{"n_layer": 10, "d_model": 256, "n_experts": 24, "experts_per_token": 2, "d_expert": 272, "d_shared_expert": 0, "activation": "squared_relu", "moe_layers": [2, 3, 4, 5, 6, 7, 8, 9], "router_score": "sigmoid", "normalize_top_k": true, "routed_scale": 1.5, "balance_loss": 0.000443, "balance_bias": true, "init_std_router": 0.00625, "lr_router": 0.000663, "vocab_size": 30568, "norm": "layernorm", "norm_eps": 1e-06, "tie_embeddings": true, "optimizer": "adamw", "lr": 0.00136, "beta1": 0.95, "beta2": 0.98, "batch_tokens": [32768, 65536, 131072], "seq_len": 1024, "train_tokens": 323800000, "steps": 4907, "dataset": "wikipedia_en"}
Below are experts of layer 4 (counted from 0) of a mixture-of-experts language model. Rows are named router (the router's row for the expert), up (a neuron's input weights, with its number), down (a neuron's output weights, with its number) and show model dimensions 0-127. Each number is 500 + 50 x the weight over its row's rms, rounded and kept within 0 to 999. Numbers have three digits each.
Before each expert's rows: "mostly gets" lists some tokens that are sent to it at least half of the time. This comes from a sample of Wikipedia text that the model never trained on.

# expert 20
mostly gets: " 30", " 25", " 26", "00", " 27", " 28"
router:432482457471495483544562532589497462465577451556443473458472583485563569580449501520474569482433471564486470490404471511443416514485387560434516519490498508516427455477599431530444548478568534413557446518532472459489523484446598523459542554469527453486473560438447497463475532409507471571464534493413524534532570740574518476448534492513486444447437481523499495498501530496489487440633
up0:519555498489516535583552515451461504542536441499525519430545469540583466456592481478457537455442497521509524502479453578498363518534492596566492543619516477399580501476500584448412571529502515517469514493433556397437409537457480497536470481491459528560512478451466493560516469553461407443509473541437489455440454441540430485409495482511490505545536530575434593507550542535528507437439
down0:479488488537609489436443528476432552472462551542538409442491465458543537453525493527479523529499419439501445520464531494518498539565510455500435545531559439454462466455435563465487450557531420452487539520561491484455425514530477467433509532431535514504449459443534477533503458533572442528557476515547497645578501482462495496469433438410451477505604577567507489612485493519507518497572
up1:449488557451496508473506447493553435497495459491530520462482505367519548460532487463534537513435482615454520527565483575478471563538553525455516478535539441471454464414579524550511638453431563542544492426442530479456553581432593445489446479518438553484430478514501547506501542466503508504504400513523567459464479549513542544537517510563462425651534415535454482514532457484456503459565
down1:489474576509522502416475514405418447476435546497439577583403418513466543509446491526503455476539523602529456550461498537544508412463510533484491544470472493497476574383540464504437456451519552433531521435556556555388520508522517441457484505481468496549538443396544489436466526514452446475462419511491491484331528480484541475607517530438501391618507534553523496440466480459547489554487
up2:455548521482483512561558449534482507423498465498460500544502511474497508536473569537503570591530498540474547499515512563480553530541486559428575568533547546518422557435583489503369478545523593506474540474487532540560457537445570455502485469464533496453416491494552528526375491501540504525488471469505525481446426417525409486452462496524545558540431482422521486489532496536503537537458
down2:437473484408525598555467478565472435461471497448483414462521469491480528516446365565488365448488484503414510535496491511504511404499569578519532501605472529588511425394517460481432492558417468505579527476538476449509556515472474526456359496467524530523451597497564528500495559396477527564465571501535483513394523496498445510476483503539516509502524419436580493487512483512534509495469
up3:468537433576562466465458534505495458531536555489562516535559472559492502508510460456556491515444443593525621546502518424434430479460462482506571525441481481528484532610512402496493623518530468599494485508389495589502533460448545574545507436560572451526543457517492499589458413480530426452554512511567448504408535508418477457477525467499551489492461452545530473440533496490501551519533
down3:512526485572574478473456572452425470495509546589502489481490478596473442415487446499520442450483555570447509455463573436512587479398438535429565511539545620418514523569470343550496563475555543514550472468516445449455434481508389517597419542561507487542481497513554424432478510510526451485498487562491549511409510511540478453617504461560573528502434599422464611452472560456496564530455
up4:496541478431548487539502526497453460458616460441446423511513513550520541533431547515393496466483456521537506477480574492550460442548415436479477527582483520487485536540585561597513488628456574457540447478525456517589544495474544543478459540506505442533445397403577455449487529483510488443444505406538484515509536538573597480421398468614523491525490516455567463537516555579573541508511
down4:575455549482440490497391558501512536498552589597417490484547475533509558547579591512488484474514468472588458528471497477485510436611381446582516521489555500523482487525472636464503456467572480531465496395539490516542508484589464453435461479541524511537495581481442570509482435470506520501456375455520518455513547506584537473507521548515546568523537575435423516567549578513553428613489
up5:499571437557540412501520484544449404492470532511586441525452453627577455559505433415473560527447458487523510540494507497584431461494463520457520478498454522471514493605456403527452615471476500560483387587523526506488602466496606649575493540471563476572469438476522488607484444501470473577522529483502503522511620593598412471498497500515494451512419481437544482481496518555581527366484
down5:383548459541552491516524486491441417448344519494490376493447505470495504563548416436465458519459639491482426539505454532418498511496514477496494477511532522400558555522562539458532523601612502505532496525477449484459501412522478528500491568590522487481467459461452392500410496467494532553523471517552538632421560504565589501563457517565576530449508538481522491483520571499482544508462
up6:451583524511546564496500561545490423457543499487577412511522537425574517494430601519548557494478538487584519587426376547447484580586473465482441429499484530548483506470574547493492376504554506479545466432564563518430466382549476559482496504586496488500489502383411494488497539514483556531580481443486472460517555397487532497485523493562536525584567453573505471531541376572488479500611
down6:551474532595534462475493465398475555454496496441462496497486510407498336503457493514484439460491522519470505466421631507471503436519454504572570496421577622493568404563529509450572512472522469504420506444511380517526450470578482460627594490503453521482505500527485498461501480497453486553532441430526461436533481454469529536524580463555517549465447561491492468527498589444520420492439
up7:545501550503523405461551524436397495454499521451478459514619437523464469468540538478492508559532501426577539466552507558614484524428514536570517540555457457460445443482535517505521483491531504450458493543464427453429474502524428422494484475491561479462472454341468528488515572456478448548573536509494544453443519526497572557547498500475554476564421480504503562538637506546498506408569
down7:434450503474475424531550440536441464511502534469456613401454457505499447466445412477578449446527502511461501474416423470640523508472471500473447471488461530507422520461536540472461452541528640572473538491554539513587502559510418479482481509527496442470475508489528508516477481541561516544475452493470474553551464453570525577515472505414503415512493487452495509539517537595430483610580
up8:496437398525506499498455576536452423625462496512519416495441593474518483498442572591585606595549592541487573607525517570444517523470448487421539487484434509523407457512537469475581591480498476465503464510426577579477520409455619510474495502520493482488470504436570524505416487553526512526431457434538479534545539570479472426519535477557503509510501546485466457488482574488472546515495
down8:419455425497500532372430541524521500575550584550418534493519547419493533479494531436472541531503495535350556425586520530449573409551465537488549544519544544438536399555553446512516614460488499454522548449475554478538503515446507552494405477460442469375563474468461422477512436536576415590499486510486446580539491584538404509418502489504565498428521524472478561497516498531531493516457
up9:484474562535484624473575442519565562532491513542474429525539515511511474356523403518478539463472452507496603432533468580487493639466444445443489375495525504460496423475482445477518576441473514457498484539540482448510547483498576506464461469518489549469548481575530640381536549497454514567567540501553452554470473539571482525465520479479541471535658479440497458470545486602562475505495
down9:396542590435541539504546452509489483473552568491557601451566539555481461447546483516507537581490490482563577494595532557439520506450453520512495488477424496454481533389473586443613500515529494483551570489466542474510536481452417419514513533506461477519527457566600498544540606496380436516447444562472435491479543472405443559569586469607546485531541500485586516451484456556493507448578
up10:464471479516573494544485427479453379512430469532399554523544494414486496517503578486589509574531528560513486603448548486473431481587414533455472425529536486427467529479492568521469536530492429496474548520555568515492541398470484453415505576445469465459578478444414496446532470515515451542383445511421545540570474489554530478486515515494505584442371477642509557515569593435473546506453
down10:526466460480465486409427611543543528560638509415513497516438501426473432558579493500575513434495522487494466453401483512530561486520596507480568579555593575438451483491465527497553484521537443495446464512506464479437508581485356471425424496425395586515473478545501493532502421503467443536478554559517473410580514485562542434423521516618489542558420527425412430562491407513485569373550
up11:399478471551457454502452413473484427549434453477494514566509552490535496555511487459471461546512525535525454571525470413557381486553499458490523437637498491558505481623496495500453617487422506518372437463457509500532542459503486504433486470447499489549603472348429538540571569563535495474598556536507518501478517534583557498424453509568488546442492439530488528521536494580556403431540
down11:438542464500575463516444498550479388495448545411437516439545499515522480506498490457572457469460506496497376558386510581402370595506505524523473519535528487519537480508533510515484606547566456429526467486546546444410434488451424463433545560454568404510554432415486443508426427430442514522536424535543484483530611596473556598502467448512445520457533506556461485531526505516570538455571
up12:537501549402561475549472502443552450521469432505511507481528426459407516538553559535401559465485527518563482431487562488488429535458499528461490568466505517500513438489509421420327525472502460498527468448369477458674481576512547499490499429526543550474467516528465548513512475454457495606471596465553496461558503556558542415424484474552414538494490401552486506489505535510439494368578
down12:463476462529491555445485509545519490504565530488524409411519494580530476500575482547495500484468476508515520390493543527520504483508424523574445580491590564473524487438463464468480502465461476416584508609500487463483498538568476543545475593529502427502444542473452483410518458459422452456599607477568484531622480530513464510451481483513411510419639515509527528576595442451481548488555
up13:535441523444496455560525465513616555508560483415506509501460530555506419499527520472486459381547483432468558568484536515475562479499436446419446535475483521460549552581499474415491516522489577510485494430560519460488503438509554585485553485509508556457535470428477505387367442590504473457503515500413562620441520415562529480532447507463481519541464407581565583490452512576419496409498
down13:545535495553559490479498501545507559546472427498484572546414527467430517528584433537529497613485455484534519457538625439609521568396531444467475504559554426495439460500480537533519431422479502439548540488419452475514533513561449613420515506523530511456471513414460479469531552555578529429570476503578436509587466499454478445511483406556466497516456570521578426524450531407520531512579
up14:461574416501463478534512438470415510487531423489476517498569459538415547487501484568467477545477534425496433527535438501486483435454542514460427598639477704569525456511567508553448486502450536496488459543530542498501494445529477585426466433463509579420453519598440460507523464495505477492508635510533503652535546479571539481425463494469431566483520504517508553471552573528538447497457
down14:492533580509526480403491576456538556496545526482424534413497455524496513568437426471527523471534504425493461493561492521548535420453568535448456448478540447418524468539542463449480493462475431513517441546474562495544498539427536446532509483418553589505424548454514485509442568592537461514506509510571495547529544560476511541480418511449478457512499545531479553496389463394517539479504
up15:521559477475454597570504455493509491612501491516453528474509490468539540544379589526468487449439415452544507527398451466533377600544561449541517607579479505451501382551599457566525479508492481498542469511516518530478519415484497465528455375548501465512461525492547533504455610471444504554533424456458552539557551415480494445387521574504502466581559420460534497527450482495543500408478
down15:489571594441463493484493497489572587458463547534500505455448505467534459503523475490493485434509587448453452595481591599570446545517486396427535502506399488445584555515488518498453555461544490559492499498545561547454461447503542486472533482506466480535502463482632438490404509464556581524445386534535488483485534488468462479536553625575545541621436412427515468496514476552542441451476
up16:452403400402516471487508447542575539514466457524516502490516510443528524529496479514618508460528480597503490602518518499523495539575488481470451421537446468512458497483432476475407514544393482481459476412555488401551461546538562482526492423614377528562563598448468608509505468498532503425598527579441522520458517545502573499439473599472488538527549507511504552477485479564528443435536
down16:528535539500551459469465497534495555494555605492484627559427464539503466614467459548456571485538510572448456523528510528552463491451515599486551449484566490484570489530575422507463596527642513392535513474457520429480392464543487469482545413497487523574541515472524442499528461539497399456457473452506478489485570525507503483458552513604546475456587450465484520471506502546610467417530

# expert 21
mostly gets: " had", " has", " have", " used", " played", " won"
router:481455490477421513601501533492511438429516488553468509414471530551478582490449600562541507451439550550482469505484457531500448514462459553463426478597421469500509517463607466467479508501475438494431471462456485533504462533444571566462439410523481504567414478460464608483433458427482593506563503462466570543530531603589484489460518591519682551499490535548573540486459533461455472484529
up0:543550418459392516466516413491442521434514529512482474506463489482477471514516508582449579442404545515488555561517531522559462544561443510492443493396483487448509418454574484549420469555474426506432518433492524528524521428529509472609425498459445461507488520567492554484492599580486529513474454467452523558499449491497571496531439425474478536606517515471507529511438515535477473473430
down0:489486507508349437554482410529478499538490476509516485510516533517480496495418532495448552513584499524486534510567539444611428461562505514458488555522526491486521407460514530579443548505549567476473509513456548515486432482427475571623515472487397526565424461446372451466449510500494566538512458516508552433453478495559470429427515424538575486497528519434571443466504498490484406476520
up1:495427417539523589578499524566452596438504424476534550576459497504511427396477582529566470442538467541579455504541507504505514591477508516453461585465536507412508524473502404456491503501564483461550492493513473454469477518480564486658482597569512487516622483565427418519473474545465459484506597510466594470570485479418559478478466454398529555435424493539483498463512522523588422523567
down1:527547613486514449566579453509443439490568448473568501541415492613496501547384468500568468500479507568464472522540474523484579531553529463439472554535500399499467337583467504544489522488496428595519503515536491510534461505585443535536473471471533495452552558544583503427478490458492440491528446537390552421560527578491498544469545472479502526600505581434467446558550427560493509506459
up2:541531509489428464507540362435472529470447490559409443405463519480490540471506545616530518529487459533466480539481510466513535572467483551511480416593549508477476507535582467549526543421454491482524474549530521521470437539583494512401417438472517484442511444568523611462496519479489493588551468485542559572537560618521494514534470479396456527518440451530459449452488496577419592430573
down2:485544485391452494534501529493562484531542475469496457449526510541526470532525517444564522611604402552418543496516483523515469580595539511520550446445538487448475511471574490508446476500415507498543567505480530488518458544552513488420539418440454568514448476479495613506436487542557480413514502380568547553503459489524548463539586486588445529551502598525505489426480499484527487490513
up3:563455497501531523429517471513470468540427446473432479537489495543495508563490589556463508491552590501516605510456563565456537431474518470500522548544460606513513408590462485591497563471430509475496536589501604483484418468587560512480486441567591520460434528441511482467484502393576485467458471521483644532453484562523458505429520447400465469514472502578573566586513516469455469414464
down3:541459488564534525466506458495512418454482573418539499501487488423536506422450469523516559527533507480528636445446518522450602465472501494418451523496516521556453473535508436478490461462380507515566498505532604381485483510593503464545550496490508514517568502517427491548489569516518489473454422445517524493536567564515475540526402472463450529571468447463520439508487620481467487502528
up4:631476467438540560408503492462503525553488537454406417540559455407468469571521389453538530465619461464528518480445575499579407518554487376510516421557502449570518523468410564503448525493464500533401498516396492556509492501444495611486511461542547446469500519385514510546516512417480524516565478465440505610492530538478510589458452544473474488522612522475525489477536557507497492484505
down4:477525501530488446632570466495514427503513490405365512395448596538451466507423627470487514461402540495535533568425537439517464441450481524455491537500483473524514516518587494416429535442470508499462471523568531600528491537448492455433544551563429594523444501497436470494432391462470512521473469493510499508459444485576384500465544454455533500467509439528642414552480537463543545478477
up5:506470460521442502611485410519341497408515481486495535459412489571503499464455501576527467503509438510543509482411483396533469527415536591520507556480576523496478494486506389474458487549527419395485482475607504495538517567616489496494397513474475523488439503577506546522506606436482470534478465529529530475536630566501491488501426513538544504461413463413535636410442469494546526536495
down5:591496501545553472474436504525504481454520524503543555451561472498531406505577417427557519521529536473420502561485479500475501520520399523500438526453599517469474474482459563507517542537425537489467464560457370494498537510447500546468493511462525479506457486617653536521569524487580510551480494562569507536536449563601498504461528533517542467489428560544470542565535377557569482495588
up6:522523597487513381542526358503384440549444545562586564439465565538606508516531533488451446472478574533509484469485480497532562656475433459472426517562496508515465546476625519446494534476488474480514473529531559520529422479454590533512546524467488428549543521494503590406371432473468516501454486521500490495523475647496435406457530489523526543540532521438445384498464472587542515462579
down6:513425467537483582475497526517487505469525496465457523466461444508498465459457413479514493486491543549507597614439460570483424375478567490622537393564509512473540599506473531479535492555460502509508529556568463409454526575461503524487488508413453575455518407531469452603509620399412457486550547539509492445520416456475523461545575500540473489485452561498468601515526490511484520505480
up7:536512453451548487447560623531483447467423513439528503492512539532517504575516450485509489466557506475513535495455516405509495510544544460614598485503437455493503486435480545634526494531511517440503508562488500477563535504557496516560461562546582538495520461506541535449437613506476444530447541527581469401422424437493526510486441462474389456437508476496465466512527550493548520549550
down7:621473468515468520462558492557499487463463425458606502586520535444593407554431503427523597509544475481570552454484480436466539531504529498540534533540458540484479536507500459593459477468568530456489487548569566519480469549458506510491443447484500511447546532555533448546465546423473442471522513433584455401422502539462568501580392543521427447534463425446537456515452466437589524540503
up8:579499476519384514483567424515559482459494441427582533490502534541459439488490525493487507597408379537573505496425482473526591591478437469547474555451426423498468414407508543462504514502585633476479485561533457565507531517532640492479489454521546450431440517568474517389480562481504535528495534515528473557493463564541483515434440568498518422492448472502504513582500485493489535484486
down8:487401539527442523565411568472495589479454482480534442451440578526443509511494465430510465580570446475491517586460552538575504431478495554403474474418564534486548539567508394519488503450523542567472479473508482529474586470434488469477526481488535542505429499447487506535485492458541540485497520585501463507540508451556580519500587446448519553497437542545463567485413463404510467462577
up9:473474503493541443510534521551490522499461510479579461550532532471445447435483456401524474403489449524527466541393498488514466482529436525529412581541481561526592498445472500525507495550592490566476480480582505512658533466537449520513439641485488527575523459503440510525523456570534425578533597491497493469523479479439473498433531530433510518459524474489495470483481497550538458479500
down9:513439448518529446529468494470466528467465470562526579503398454486477341546403496492593475513587487491434542487437508447424623501473566573514496535457551495562521492457484583531523524509540443468524475535552457504380493533560444493490528517492463419490444571540561512379621570566540423561456493551462567455488440484466555518557459520501466517519448483512470465430513471576523555471518
up10:468467480526538476514524503494541514481381529486438404553529455462444472555471454524493460528493442511448474542531467378529447445498531432552464439572461502463412505550526513493500595447474527534606516560530436446553539553408518477490482539566541490541448525379455427483593525438438508585537468548451508517494492437551467567398515584511429435544541515532486528462519474543576455461465
down10:540504471518569494537566528475499493548520520463461472493429613468519482525464479416466505580477508472601524505482511517612572488384466543506570601533536431439566426518461475456455515456514433592432522538508525495489478502641415459475448528489497563440501447579495440481566456498538490378461551566508526430468532536447481517456388481515537542431515549455553497518488535539567488453527
up11:499498414499488560443524540593526468481496457461516396490461548412519488473552447423497575477517497534536520568439527477445474477415498516482508420535502492601549480529617495492519445525440616493447440477437403525538412447518500579469535519488443515509472434544393520461444536526552512531555544432470587530569554590566490509526540558522515568544458492490497467464460530498443381488494
down11:520491541471483509444430421458547587441462457411462582523555485543525459607454494521437475527498379431463471499473536439558521535505472422471482507462490526420417488525543520505504437486443504433546499521506502521573430466475422563467537432480474532551388570450582510537540507500514400449491490425577469478464483421437482584524488490589467403520543507498568473488557470502568471494564
up12:526484550529437442573505526528428456476474450527417475506519556492499486438595520506496432315541555517588463511484516492543575519491432512487541475558493573578492500482437484436532463514459509467417520526583493473532546494552493465520515629533514482512627486535498567529480451440522505640577558583595456491427460579506426537480396458542453475481430512436494529468480526490620378466514
down12:530456495524540444417453539437431584588505430552492528452429498443628416603532503554568500504556506435547498480502400522449481510542534597446547501519498456608482499478465576510570447463519427498541575499516483470440494540469448466440513515462536453441530516595541523478458455592459513460476392579496459381536437475591524468439515478517542451612463508537470490488566441419524505530490
up13:572486503475528428457490486516476457621442470420554494585428460491582502476518416526479536541564473491559523549459470461504549517510507464423571523561476508466503450545437508513474525447477542503542462544579654450520473485535464542625517550533511525497571558522500491543401477505518479474493454486514501439546475567499477472400496523469343457531517460426434461447561569512568497551583
down13:474516461522612523468533402527396580476416420432489519450527499413542488511508527403521514588516465515551509520503568506450570515466508480445555544533550629469418476519542518524492525465502504486513472453515505475459436512559567513576550542453472524446525463516475435492410601568519444580426454488479511414519502534543475595551521490493433552513518523458547509457479585454523458562591
up14:414392517488564518532503506550512505615567448541481511449483514501456559540547515474430486529521498453400532486460521506478456492563586504506472574536573584432413555472554578476482499472519470540521478553442487549429465487520536467438447562580494555457463503533604479478431486518473486535492421378471532526418551471598509439568467467477516380490543460444475477421556589535495444429576
down14:606450453508515572533412457492418554537478453496488555495461530506484549428442362473522375523566529550440527581501466497502473490516483588541528625418527474396457384467546536511502482524515525558497559458561511508570598466515450515438479393414519470510447540465478486433457499439455496568542512595493604435555530454450466482566342442505412536493492447454509479542518490599484470476543
up15:481477457459434541588487486437439467444503506546490530420381555588488481487484510501453531486497541474561467507516521559511423576553509504446407539554474456509506494471558551451458488459463451485437459518404457560445494516491612451529474456509416521490457546492488542507427507483519500513508509491538555528471548517580485438568562459472623399378414544474522575421470536563547426474506
down15:497511471465488544409252508462575508480489600464579455507530454489515512542600440378533490544524404527519463536476430533563403508528524523550471408393504478542562491469561566486470555541407535467561573489527576495575476413448423477434538526523514457481502486470518441538545557392462449560477449530579507501545517393503540451514407513491471502493495468441471507511507559521554520451536
up16:346515500420533525495472543487494517526536535519493513586482538410565473532495519443514453481497547527564468592469597537522486456443458463534452549510521461567510371504507548584459514538460547549464467559368542512378516481470498471493535569517510478475464471461532512475455554557502472447492460517497483528495481434521529469527535598529570496544536489541440534462504523481503585449542
down16:458538483526480494509391414510520517469565531473594570499467570542465492500505564443559428544471478444483557495543479454444563566464511569513563562428592488516483445386569568464450498398415487547507444559423539593499512576416494495430531491478366538533407480476442538449630476515500387515457392518516519537521444508533473432498565534513551458543447430529481486473498518504549433478594

# expert 2
mostly gets: " September", " January", " May", " July", " August", " December"
router:368472445431444492442588519545437472466483435436458414516456534499540539515568507519578530496514522527545525535446500514459422526487457516494479436474456539476422497481570469526497497487567458576394479434466504417539558508464593528444477595438483469453503449433428537423386465566492530498512462523441465535515508570561556538523420550439504400501499518493510539515522585475431560518550
up0:425583522476516498485528487447438465500420446490401503451543560586472567567489464582404542472387478533432430561493497600476504518420430541519545520503535448479437524461517359494541518497525487499458415549432465512435597347596620524407497560404509445595527420493506534508460528533494516423531588540511540560437522548493580458514450459505534425461486469576462522508475563499536531508561
down0:579432387493450504489507516531518442573523503496434542502438458496376545536458452564584447504533374535408442415478493559488538562490523574467567477508469438521477467544468531528523561488570489546510499494537532549447489470463448540506510531446515438458639513556542505562489451482516461459459441569542535519479495588482533583451447506463476481505510432521441379633472496443457517479485
up1:465535526489440593512529505477548428512517532518478497486569481569431478523494494514384510451523450574487491565498613554535482423564515525522449522514456487438507436487563418479455615455368528474412549482490477557571464461541446515528431362502386460491527494427503508485485440443508440451600492420500506511438418533628568504469404593540442439503554493533534611537545508502473504427507
down1:539503511590567484592617499471474575448479480520453407558511476427523442476395510571483483528513503481504499573510675539489462498519581553537500528554550490578543390510553495537540567540497455511484540521552486523475467426527513499496422457562473505495566517497517437467566545498554491529542454478467494498456463499407472415521469516481488559477539499494620502452458502570475479418443
up2:502564537510598421501593428538482530428475511573491589579451544499613542540518492454479480466602564481503508498493503476527461509546474557442495534540351488552489511597627544546427479463504527558408462432495551539554472543517515472509473570429541410414498542462604533476490498586504545464507498440475488475459543505628460474497499556518486552436476421428489503427518542485456502551490
down2:555486458509481479448391497504594528521536534510576445431533429481450507511468487550499476510620488488563501440494478455441468558539409488585551451493506542500457535488480503449496609470578468503477555544456460523454473513462435486527520366400421558551537429470523529624476585476523491552444496539565476522498515318476537539496612476425501483527437437443370508489538423432583499565510
up3:499513456521422447482511478531466560477426522464501454568496517470539527398544470597482485500424497478511497588519608505560432493537508504433486497499433603436450485514497460531473518466489562516513433447510485420480402521505522500563424475548444459438527608495547571522486469484518598473414477529496515457592573474501511578568520557468446387540474499503475471494489470544485428505583
down3:559500568550489508519494496454491435490468517478522519504488512437464506441559475490439554499591434479437408480457598447502479475553469514525519629512541518439467568539464383430522411483639499428501507416478440478413419555534418490526497527411599559473574571543478507494519507459520475489548602447515429415538524518570467515506569413489471474392579503420477555617547461496530528559541
up4:372522525509479503533542474489472552371550526443467423551475519545523537479535414508533422455496474460579484461512539477477411459564529456606461472452523508482471436490500531377525602508509468525494461454462490444517556567490498509492441528503534519544572488435493503529548496490489498509534488503465528523486545577447496465438416543519436518557480483476501510552509505444473485420490
down4:512561531518474453481520498526494517536518488513475482443523463554484492533519525516495494525484533453649566494444406638457564586525516468416514505457541496488444449474596478493592539481438580480523428473559486493487513560499534531515509466504508518571494453516406417609443511554593489473457561490417488558476498575492405507481420470477511463462476509503558489537500469466458528487447
up5:466562477475469485547547551511530511620494484563415448474545542431553457568464523520558458456528495472471493558529404485455427418535497493514487570500527535548536472660512472533465499585489542420558489570480546524444445447400472489519514461485520503422477542457486497511497478438462463639483504463505510498497509522471559547399539489503487568472477468584536529526628595564512524504488
down5:503463583475433440531536552535526435538493482525567469564465599462509531525507581528566507490475416467473475493508488566536561525482522430498518486508483510520641439423495577538508479509411472465556600434493506546521490532566370362486484526566445584522503505378580522544542453492568477548498470470524483508501511530510533450482555493671476495463439467514477527467563529478502552403455
up6:466398497467486440530574506485559570510457519477503442484523513504543544486368512459482522427500580495496553458423482488536470490545496532508392502558481522394435471490560496489451535548454432441517406445485556500496487568487495501499440433512584518529527487439444479450440588500503464535505465531497563586383563585505547524391455530483583479533566525459544595473542505557494391450537
down6:526498490528520407437508512465564546517532474464514507480603596427534476578458483491489562490523402479441553462460543595485468538514629556515502495577545439475473549501575479573473555585470521389601562520471512433472502570504537471532449490520498486465466534471512486429550517409514508494529410540532524532470439573519557503514414455432434478483538479411417492408516463530566450490532
up7:523501435546527496499550473520535472426437508472544518538497435520464529464436534471492503413548560527469522519462469498479597497591427501474509489479390482457481496424617569505412511483455479603483495512453443500485494415487676498465516461535478493471505528507473435407451452566390480615586606431470526464456467435479572488477444494548494588538508495486524583489389484467564550503458
down7:404535495538491392620512461451442475530609548493478457553590551596529568503428465487531470478415513506482526438472505501616546517527503535499572395517526487396543518468535479456393511433531572522490543461524578467501561457548458464554530389490579452533563468486456431541494495574578508402478538444448478434472569547441420563485502519493574493539494471595569545472416454567491475577440
up8:544523521388507505489545469502437507501488492456560563545515424588499504456467584455507589492471370438538534384474494495572481559469531471460383508478510465542472466541561529480439511621431561461526584523500540412496496516477508531609493460552439480583504512463551441428448519518485512519484496406520550539446545497476529410525460554337469483525463569458556514559539558504547492497484
down8:490520517474457450552492451442545458541487524445519521469529461479533476483466564527538515531472582408346471460520553491436564409567533543458407488500463452414483492541494518463578519503462478446609551462494372570505424495408506541549536533549419505504463478445480486404591419556518440425560531503466573490449458554535500542498513514594529442465502512552519476562450608498408511463551
up9:533551527523494481476558403443498432491510523459471449412519507493471422459446462591545534595394508477504525482415468540463443591411487544577464490466552564516526352542431477528544487509519547511548530577494530428442484581474462491549465492501467582462466534492555546501531496448459544597431489517409524515554495451444582488479531484513558535496464524493525537519580505567442506415446
down9:512451522463459517463539479496488475550520421440570517401479553505427516470520454381493485511464557527518467502409558421467444529517472574508499511519489453439431460526426594472514495491533475561467523547582403480460482554530657457526537596516570521500464509365534417453534455377514567546527440485493530528563519497482496517561483501522455575518562488477538475518507359473592568448459
up10:525466566503517529435515526535447473521471514452535503418474473424489548461449583546560550465507497572621579522466524572499539539439532467575510427545484589431542482448555400467507460511486431438472533461496402477420552475482444469527474533496578487445534453533508453509393517539527536543590441418494501514489419511474441506505435613471518532524460382472464487504527497532452576534446
down10:540502539488530546552502502471426534528462377523474477546492577492492498442481567449499532468567485497497453530506472339547395583579563520553485434541516519545499518467434504474451475518492448441487608467455561471573508548594504544438502473553500388448499617461463499509495594499482462471578533469490450581461513325520510529481540488467526508499489474506502529438309510422617476484531
up11:470488522449481488451524498554524480478379559526533495567598567571533547579460532451496542532500465543544592530374571503475383502527388476451456577502470582483438423544446479471492467504488356376490453435487588434421486516462551493475494475603548478582535504498487498549430485475385489486502441548442502574448443538456437559475533503492589430477494501490535581540539613544497410467516
down11:479666540520542454537561461536507643504413460558487485528490454546402488495449449479454515527427489483481541567549449524477514558491533608506612498521502596524470574475528493482445546474464538557452516396503540483535590563454528395488513432467515416505458553514483530485409418480524454472497445444528534502478546464557517439496499575409578478508484453542531583484497434497503399472458
up12:610588538382513577551558451452429578614583509568511421529585547507547452484498508484520456440398534554532497495434466248526506506565456483461497537500550501460493482491497472453480536570534509546475448519458552577496473444603524527582489508438438487503522480369518563525471473519473591556489496426437547522517548493449560472475437519586537475515569568498503479498489535505386504461469
down12:459475492553590527541452440423566487464561532451459513509472427427483563584460502467500452499518545519572547590483469506531398485527561460606530400530478594526547493549478540513512508536428485450615484491500448496564494532546487449509515477491549479412540476434572467507505351514454520429512474562476431585582458446493472499508644505408541603493503554508470506479521540476498486452461
up13:496421562524537482513481462470441461593544421579417478550544593477467524546513583511542577496521511541452452628495535529461471480557483584510503456580491535541515499551476471476530548576526427493544488574499543514523448382437473436432510421581490435487478543398452443537520520505490455431541452457450534501540468498514467557494616465420480528450459511493484533480500521472472481530486
down13:509465459541443494516470502508472530477569477482489486469461563512512501608532383486423530564450539400515504488478504567577449377481504514492492607465661501512455520519440477528547520414510477487503539474462544490490559549537481500535479501525473508523449461534556522463586432432553359502480488581555461494524494444526510480458515494535565554528462557568474541568562473568502469518539
up14:464557486474463445513495499528585493493521522479489460501492475517654517516428475484475574545495502469461503425462501501487419536565524481534476563505431475489482532446634469535539516609478481431515494542583481400483542451461462664373473534473464409457553449422466462572441522548461428550539550460550456564394500504605499495406431485522481551474484570385463494480524609532553449445561
down14:519523484572507462459489577488442549528472548510529558463579506567470497463540530560475537449447611490465494411488403451465498516563505433563480491500555525482529547598571528531540434490550557593522544477562424466465495604494541515552501511501469525446502631520408470451522456490446543465455517507520439505535547532503485548550498493517644414391492514434475482522514490560445421563487
up15:511507492506500583566551428533422438501492470573482493541555518620505533461484521484448504515491445473484489435470506473453497472465500466433484535491494497557546521458578484574501661627481500519543485606549620557505488534520516512450348493454456509507527393467611518525491476488556572533443484425449476515507453472555483551462479536487549505515529513536582521496471580498490514557428
down15:560510525607467467517478520371498509442565430472483502526553478470490588510536438446551573574527538500497473518497534485503498544499553546470503532495457440497490546444519633458492499493452499520467459500522438513485572462516543545463534482432532500486446569443468679379539497538465575514457490565463502509568466370506524476493582536426511465523456450540501495460476516411528484487553
up16:426504518478531579560564473439480440522480544360588421487460506549465606528546453593462552452475545489492507395412495495503540544461553457480493495490545498472474556550546505468534555474495490510490498493622410518581579521475542475546524522539556578397408512559492487461456541383486423481456621457471549506547478456547527429532519509492519442511502450560575459511419559469450485457552
down16:498473542462494506582351562516464540508562545481584577546467424425467500517509412502509513459516400556482480556428584472567496470472557478514498525447458439519410527477546550453464515440489545479586554452481504521482474507478482464541528536478437494508475572552508529536569518511504556500492429523522426459556569511470392477554489480451492413507504483576555547478478504497532595504527